config = dict(
    n_layer=8,
    d_model=128,
    n_experts=256,
    experts_per_token=8,
    d_expert=32,
    d_shared_expert=0,
    activation='swiglu',
    moe_layers=[0, 1, 2, 3, 4, 5, 6, 7],
    router_score='softmax',
    normalize_top_k=False,
    routed_scale=14.8,
    balance_loss=0.0131,
    balance_bias=False,
    router_logit_norm=2.0,
    init_std_router=0.0198,
    lr_router=0.00151,
    vocab_size=8192,
    norm='rmsnorm',
    norm_eps=1e-05,
    tie_embeddings='early',
    optimizer='adamw',
    lr=0.00296,
    beta1=0.9,
    beta2=0.95,
    batch_tokens=[32768, 65536],
    seq_len=256,
    train_tokens=274700000,
    steps=5882,
    dataset='wikipedia_en',
)
Below are experts of layer 3 (counted from 0) of a mixture-of-experts language model. Rows are named router (the router's row for the expert), down (a neuron's output weights, with its number) and show model dimensions 0-127. Each number is 50 + 10 x the weight over its row's rms, rounded and kept within 0 to 99.
After each expert's rows: a language model's description of what the expert responds to. This comes from a sample of Wikipedia text that the model never trained on.

# expert 44
router:52 44 55 59 68 44 51 50 65 29 59 32 53 49 65 66 39 57 42 45 38 36 42 43 47 51 39 51 38 58 46 49 36 38 56 50 47 38 42 45 45 65 40 38 55 44 56 49 34 42 58 53 36 47 62 37 40 47 45 46 62 60 41 41 37 34 43 52 42 60 63 52 25 56 54 61 34 65 68 71 60 49 58 57 52 39 42 57 52 49 53 51 39 66 49 53 50 51 46 41 34 33 50 51 38 35 46 41 61 52 40 46 44 43 47 48 67 39 46 45 53 51 34 30 61 50 51 27
down1:51 60 35 60 56 54 57 37 45 44 39 42 64 42 41 52 50 53 52 47 44 56 43 49 51 43 34 38 47 40 43 38 41 45 67 61 47 57 60 59 46 43 46 46 54 45 44 47 52 51 57 56 56 96 49 48 63 27 53 29 53 50 60 24 46 38 45 63 37 32 39 57 60 47 57 29 46 44 59 38 52 40 58 53 56 59 66 59 53 49 49 38 59 39 39 57 55 50 44 55 45 55 43 57 42 59 44 78 58 47 55 41 48 60 49 52 65 52 46 51 53 33 45 50 59 41 39 60
It responds to: Articles before team names

# expert 29
router:47 49 63 50 58 49 66 53 55 32 48 45 55 44 63 70 44 67 45 51 50 40 48 54 40 55 44 36 41 57 44 63 42 43 46 58 60 40 41 49 53 58 59 32 50 59 63 50 49 43 39 64 34 40 59 53 46 35 62 54 51 54 52 52 49 41 41 44 52 50 64 34 27 52 55 71 44 59 72 57 64 35 66 48 47 37 49 60 48 63 26 46 50 71 47 70 43 54 52 34 39 42 46 39 50 37 56 52 43 66 51 50 48 49 36 29 67 45 46 46 61 41 43 45 54 60 52 36
down0:40 54 74 36 54 41 43 50 46 55 46 52 67 66 60 55 52 53 45 63 59 37 51 52 59 41 48 40 45 50 43 42 65 48 27 58 52 57 51 41 40 45 42 49 66 48 65 34 57 51 65 44 38 71 36 59 59 46 41 42 50 58 47 45 62 52 42 64 63 49 31 62 46 56 59 43 55 52 36 41 36 57 44 62 68 56 37 59 44 42 63 55 44 57 51 40 49 64 55 56 42 72 35 30 50 68 40 58 47 47 35 41 47 48 31 48 49 40 50 50 33 39 64 43 41 41 59 59
It responds to: City names in sports

# expert 35
router:65 31 62 54 62 51 57 48 45 42 39 47 67 42 61 67 39 65 39 50 54 42 45 36 40 58 41 43 40 65 51 69 43 59 48 47 41 42 49 60 36 62 56 38 52 50 50 53 44 47 45 57 41 54 59 35 44 53 45 53 52 54 46 44 36 41 36 37 56 65 64 54 31 56 51 59 32 65 52 56 51 58 69 55 60 36 64 65 62 53 39 31 46 68 49 55 41 45 63 44 31 34 39 58 59 41 62 52 50 64 48 54 44 38 45 49 65 46 42 40 64 50 41 32 51 55 43 36
down0:53 58 61 50 47 53 54 53 36 52 64 59 78 48 52 46 49 38 74 50 38 39 41 66 63 67 52 32 57 43 52 42 43 50 74 34 40 51 47 36 67 52 55 59 46 44 53 44 53 38 67 62 56 74 43 66 47 40 50 56 53 52 47 36 52 50 55 50 73 60 38 65 32 43 36 50 43 56 62 52 51 25 51 50 47 48 53 67 45 40 51 53 44 47 45 45 61 63 46 53 54 55 43 54 36 55 51 60 42 43 32 47 50 49 48 40 57 69 40 53 50 50 44 41 56 56 68 41
It responds to: Definite article the

# expert 4
router:49 45 30 50 45 51 33 66 41 61 36 24 41 40 51 31 49 38 63 46 67 61 52 39 40 54 52 61 40 51 61 61 70 53 67 32 45 45 60 46 57 56 49 60 60 45 36 37 52 58 54 54 69 40 35 45 41 56 50 59 37 23 51 59 58 56 48 42 42 45 45 47 58 40 54 56 53 38 39 54 51 57 49 43 54 39 59 40 50 54 63 59 48 43 49 35 42 60 46 48 56 54 56 57 42 70 54 58 61 58 51 56 54 46 51 50 20 63 50 52 69 54 65 57 39 38 43 58
down0:49 57 43 39 52 62 46 61 40 48 38 36 53 50 40 46 64 55 48 58 54 72 29 55 39 65 51 47 42 57 33 48 53 44 46 47 60 66 61 59 44 53 61 71 45 55 42 49 51 45 59 55 45 59 47 50 54 41 66 45 49 42 56 48 49 63 63 52 43 65 48 52 50 12 59 33 45 60 34 48 34 65 48 48 44 35 43 49 48 53 55 46 50 49 54 33 46 60 50 53 52 34 65 55 61 36 50 47 40 59 43 54 45 22 47 43 46 69 63 61 59 40 51 48 42 60 69 38
It responds to: Word-initial capitals, prefixes

# expert 20
router:40 64 60 55 49 54 64 61 57 49 50 50 47 48 59 60 49 60 63 35 58 36 51 54 56 54 46 55 58 57 48 40 54 51 27 47 49 52 43 33 48 59 46 43 55 53 66 56 22 54 47 55 33 54 48 50 53 43 53 56 45 44 43 43 68 49 49 47 54 67 33 58 41 48 59 68 50 67 70 41 65 37 60 56 49 36 30 40 49 59 39 55 47 62 51 49 43 47 41 45 35 38 65 36 28 49 43 28 35 58 39 43 48 46 55 48 55 54 66 61 39 49 45 32 63 53 68 36
down0:49 55 44 49 28 47 49 61 45 59 43 67 62 41 50 49 46 63 63 33 28 48 51 41 41 58 58 49 51 44 53 50 49 34 48 34 52 40 65 66 40 59 50 32 47 54 49 46 67 37 58 49 45 44 41 74 63 51 54 56 50 36 46 63 51 53 56 60 52 40 58 63 52 51 61 74 53 64 58 45 62 62 61 44 63 47 65 58 62 51 64 58 61 51 70 52 46 34 46 59 58 42 63 46 45 65 58 46 39 41 51 46 54 39 59 66 35 67 34 54 42 68 57 46 49 50 42 58
It responds to: Sport and gender terms

# expert 57
router:59 62 52 48 48 55 42 38 66 40 51 49 46 68 45 57 52 54 50 41 44 51 58 66 57 60 45 54 45 39 50 49 52 71 32 66 36 41 45 51 42 43 37 54 58 40 72 59 34 44 53 53 47 59 49 57 48 50 53 54 53 46 53 56 50 41 46 62 42 47 57 49 43 57 59 74 55 46 60 48 71 28 58 37 62 33 39 52 64 54 44 62 39 50 44 47 49 61 50 80 35 66 35 51 23 40 36 37 49 55 47 54 54 55 55 55 60 44 39 54 26 45 32 52 44 52 56 46
down3:59 56 45 58 50 25 43 45 37 48 36 55 53 53 58 50 41 36 54 46 46 57 37 46 66 47 50 25 40 58 40 44 67 28 42 56 47 59 35 52 52 41 67 54 61 58 51 45 48 39 55 43 47 26 39 40 55 55 49 32 52 49 47 45 58 45 57 66 51 50 33 55 55 42 25 53 63 37 35 54 37 45 38 40 46 37 47 61 46 46 47 63 57 35 40 43 54 56 45 57 49 55 62 50 59 67 48 46 54 48 45 78 48 32 61 49 40 63 62 68 49 42 45 59 43 41 40 52
It responds to: Institution name heads

# expert 10
router:58 19 52 41 36 38 53 55 55 57 58 61 54 42 42 41 61 61 44 36 49 58 63 62 38 48 44 46 64 46 53 36 63 55 39 44 46 61 30 41 57 52 49 66 55 38 41 35 62 49 45 60 50 48 52 53 61 56 37 57 36 57 41 48 43 49 66 61 53 41 36 50 52 29 47 62 50 43 53 54 50 54 52 55 45 59 72 42 42 63 51 39 29 60 56 44 35 56 61 54 55 41 33 73 57 44 52 46 37 54 57 43 48 56 56 67 73 65 52 57 41 55 48 59 44 52 63 33
down3:45 57 52 50 45 46 25 64 37 49 59 50 59 62 71 52 33 17 50 51 59 66 49 46 47 45 48 50 61 58 71 51 58 42 66 53 50 36 36 45 49 52 63 45 35 52 52 62 42 56 63 58 60 32 36 53 36 52 47 56 55 50 46 67 56 66 57 39 53 57 57 31 49 42 49 67 48 65 66 54 53 44 48 58 52 52 46 47 57 47 55 36 47 43 58 54 66 58 48 64 60 33 50 72 54 64 40 54 62 55 51 41 58 60 42 52 30 52 52 45 33 57 37 56 57 55 43 45
It responds to: Mid-word Latinate stems

# expert 6
router:42 38 54 54 57 60 36 62 55 25 44 15 49 64 43 42 40 36 51 44 58 65 33 46 50 61 41 56 53 53 55 60 58 42 61 42 52 41 59 57 31 48 47 53 43 44 34 48 42 28 59 48 34 41 55 38 39 69 51 47 61 33 44 58 50 57 45 43 48 60 61 40 44 41 56 60 41 59 64 60 51 51 59 43 62 31 51 48 52 51 55 62 49 54 56 43 43 54 63 59 52 40 55 60 41 63 42 66 50 44 55 66 60 52 52 61 36 60 37 42 65 57 63 42 44 45 43 41
down1:62 52 38 40 49 34 57 45 42 52 59 47 49 42 56 44 63 49 46 45 46 32 50 66 43 54 50 46 32 52 45 65 47 56 71 47 42 45 49 29 63 51 25 48 48 50 46 41 42 48 34 51 50 79 54 61 71 69 35 62 46 56 51 55 51 38 49 46 25 51 38 50 45 62 39 51 35 44 65 50 43 45 52 62 52 51 54 50 46 44 71 47 65 44 64 45 64 38 66 52 50 53 36 70 49 48 55 48 67 53 61 51 62 40 29 57 50 54 39 50 48 59 42 57 52 53 56 57
It responds to: Infobox list dash

# expert 60
router:46 59 51 61 43 27 37 38 27 50 62 44 31 51 49 64 40 33 54 48 44 37 41 56 60 42 59 60 57 47 49 45 42 50 65 43 64 41 51 62 34 45 37 55 39 41 49 50 51 62 60 36 47 56 48 40 53 60 59 60 47 54 54 37 60 69 44 66 26 63 57 64 61 45 48 45 36 34 57 64 43 42 46 40 47 45 46 56 49 46 44 56 35 49 72 34 54 48 59 48 56 50 29 62 41 38 54 70 59 58 61 60 31 57 48 51 50 39 43 44 49 48 52 37 60 54 47 64
down0:52 44 53 55 58 26 41 42 50 50 38 54 53 44 45 53 40 47 62 46 57 65 45 51 56 26 50 36 55 48 36 37 38 68 61 46 37 47 38 44 48 52 51 64 66 49 50 54 56 50 40 53 54 22 50 57 44 45 62 69 45 55 57 42 51 37 42 37 60 52 34 32 70 54 52 44 58 49 50 46 53 53 54 51 35 61 37 56 47 51 65 37 67 60 48 57 42 49 45 47 43 61 53 59 45 21 45 59 38 58 46 53 62 69 46 28 54 56 55 62 39 55 37 53 66 58 40 42
It responds to: Infobox line breaks

# expert 43
router:43 64 71 29 56 69 58 57 67 32 49 51 53 53 39 63 36 56 30 44 38 74 46 49 55 40 56 58 54 37 41 40 48 62 30 48 57 52 42 61 38 42 62 49 51 53 50 59 46 32 51 53 24 58 45 59 31 45 57 43 58 53 50 57 44 58 51 62 58 49 45 58 34 53 60 63 42 51 71 57 60 39 57 45 55 43 56 36 40 51 36 52 39 59 50 47 49 40 60 68 52 55 55 30 39 49 28 56 45 49 35 58 62 51 46 42 53 38 53 48 43 41 52 47 54 61 47 54
down3:38 61 49 67 64 46 46 63 47 43 61 55 52 56 66 59 64 45 51 45 57 47 59 52 43 50 57 42 46 67 57 43 49 36 56 34 50 44 55 37 59 61 65 43 48 60 48 48 65 46 53 58 59 91 56 56 49 75 55 57 51 48 57 50 60 40 52 57 65 61 44 36 37 54 62 53 38 60 55 47 48 47 49 27 53 49 43 58 46 44 48 33 63 60 53 55 47 43 54 23 43 43 28 66 40 54 53 43 70 43 56 53 58 49 50 52 61 51 48 39 63 52 50 52 66 54 56 35
It responds to: Place names

# expert 53
router:55 65 51 55 62 64 44 57 64 36 53 57 53 41 56 65 64 50 38 42 48 43 52 41 42 49 28 43 50 55 44 44 53 33 30 47 46 43 50 43 63 62 55 35 53 62 44 54 57 43 42 81 59 53 59 61 61 58 46 43 60 25 51 48 60 52 58 40 42 70 63 46 33 55 65 54 43 55 53 56 45 33 57 66 48 55 45 45 57 61 54 38 55 53 42 53 70 58 40 36 35 42 51 55 46 42 51 35 60 58 38 47 50 50 37 42 64 52 33 41 33 55 32 51 44 47 49 37
down1:44 45 48 51 47 40 37 55 41 43 47 68 44 51 40 37 33 40 43 51 64 56 39 55 50 51 69 53 60 57 56 61 59 60 52 56 48 59 61 60 38 32 51 51 53 52 43 38 34 30 63 44 56 01 55 42 63 51 46 72 40 36 50 49 61 40 52 41 56 51 60 51 51 57 58 53 50 59 62 48 43 48 54 53 42 58 52 48 47 52 69 49 33 35 42 63 42 46 54 57 55 64 38 50 56 59 47 61 53 35 45 56 52 71 59 71 52 54 53 44 52 41 52 41 40 49 59 48
It responds to: Nationality and genre adjectives

# expert 28
router:59 55 62 50 50 64 56 52 72 42 55 55 44 65 29 55 64 55 42 41 47 67 55 68 42 48 40 40 66 44 48 38 49 59 40 57 51 47 46 40 45 55 41 52 63 45 61 64 48 48 50 48 37 53 39 66 50 55 61 51 61 56 48 58 51 40 59 60 53 45 52 31 39 43 44 47 50 45 68 29 61 28 39 58 58 45 41 51 53 39 38 66 58 51 48 48 45 51 46 55 47 49 71 46 31 37 41 45 26 56 39 35 45 65 48 54 53 71 64 66 33 42 32 54 46 49 59 53
down3:60 50 51 56 74 42 32 40 48 58 64 37 58 42 40 41 46 47 60 64 57 51 56 48 40 47 47 38 42 52 48 57 46 39 60 48 52 49 50 43 48 58 48 59 57 56 40 50 56 62 46 46 58 00 43 51 57 54 57 67 44 43 37 54 48 53 39 47 51 42 44 61 50 44 51 49 41 54 47 61 54 48 56 54 49 40 58 44 52 43 45 44 50 38 54 51 43 50 46 47 37 57 38 51 50 53 51 46 66 52 46 47 55 50 54 40 49 47 54 48 53 46 64 55 45 45 42 52
It responds to: Name-final pieces in tables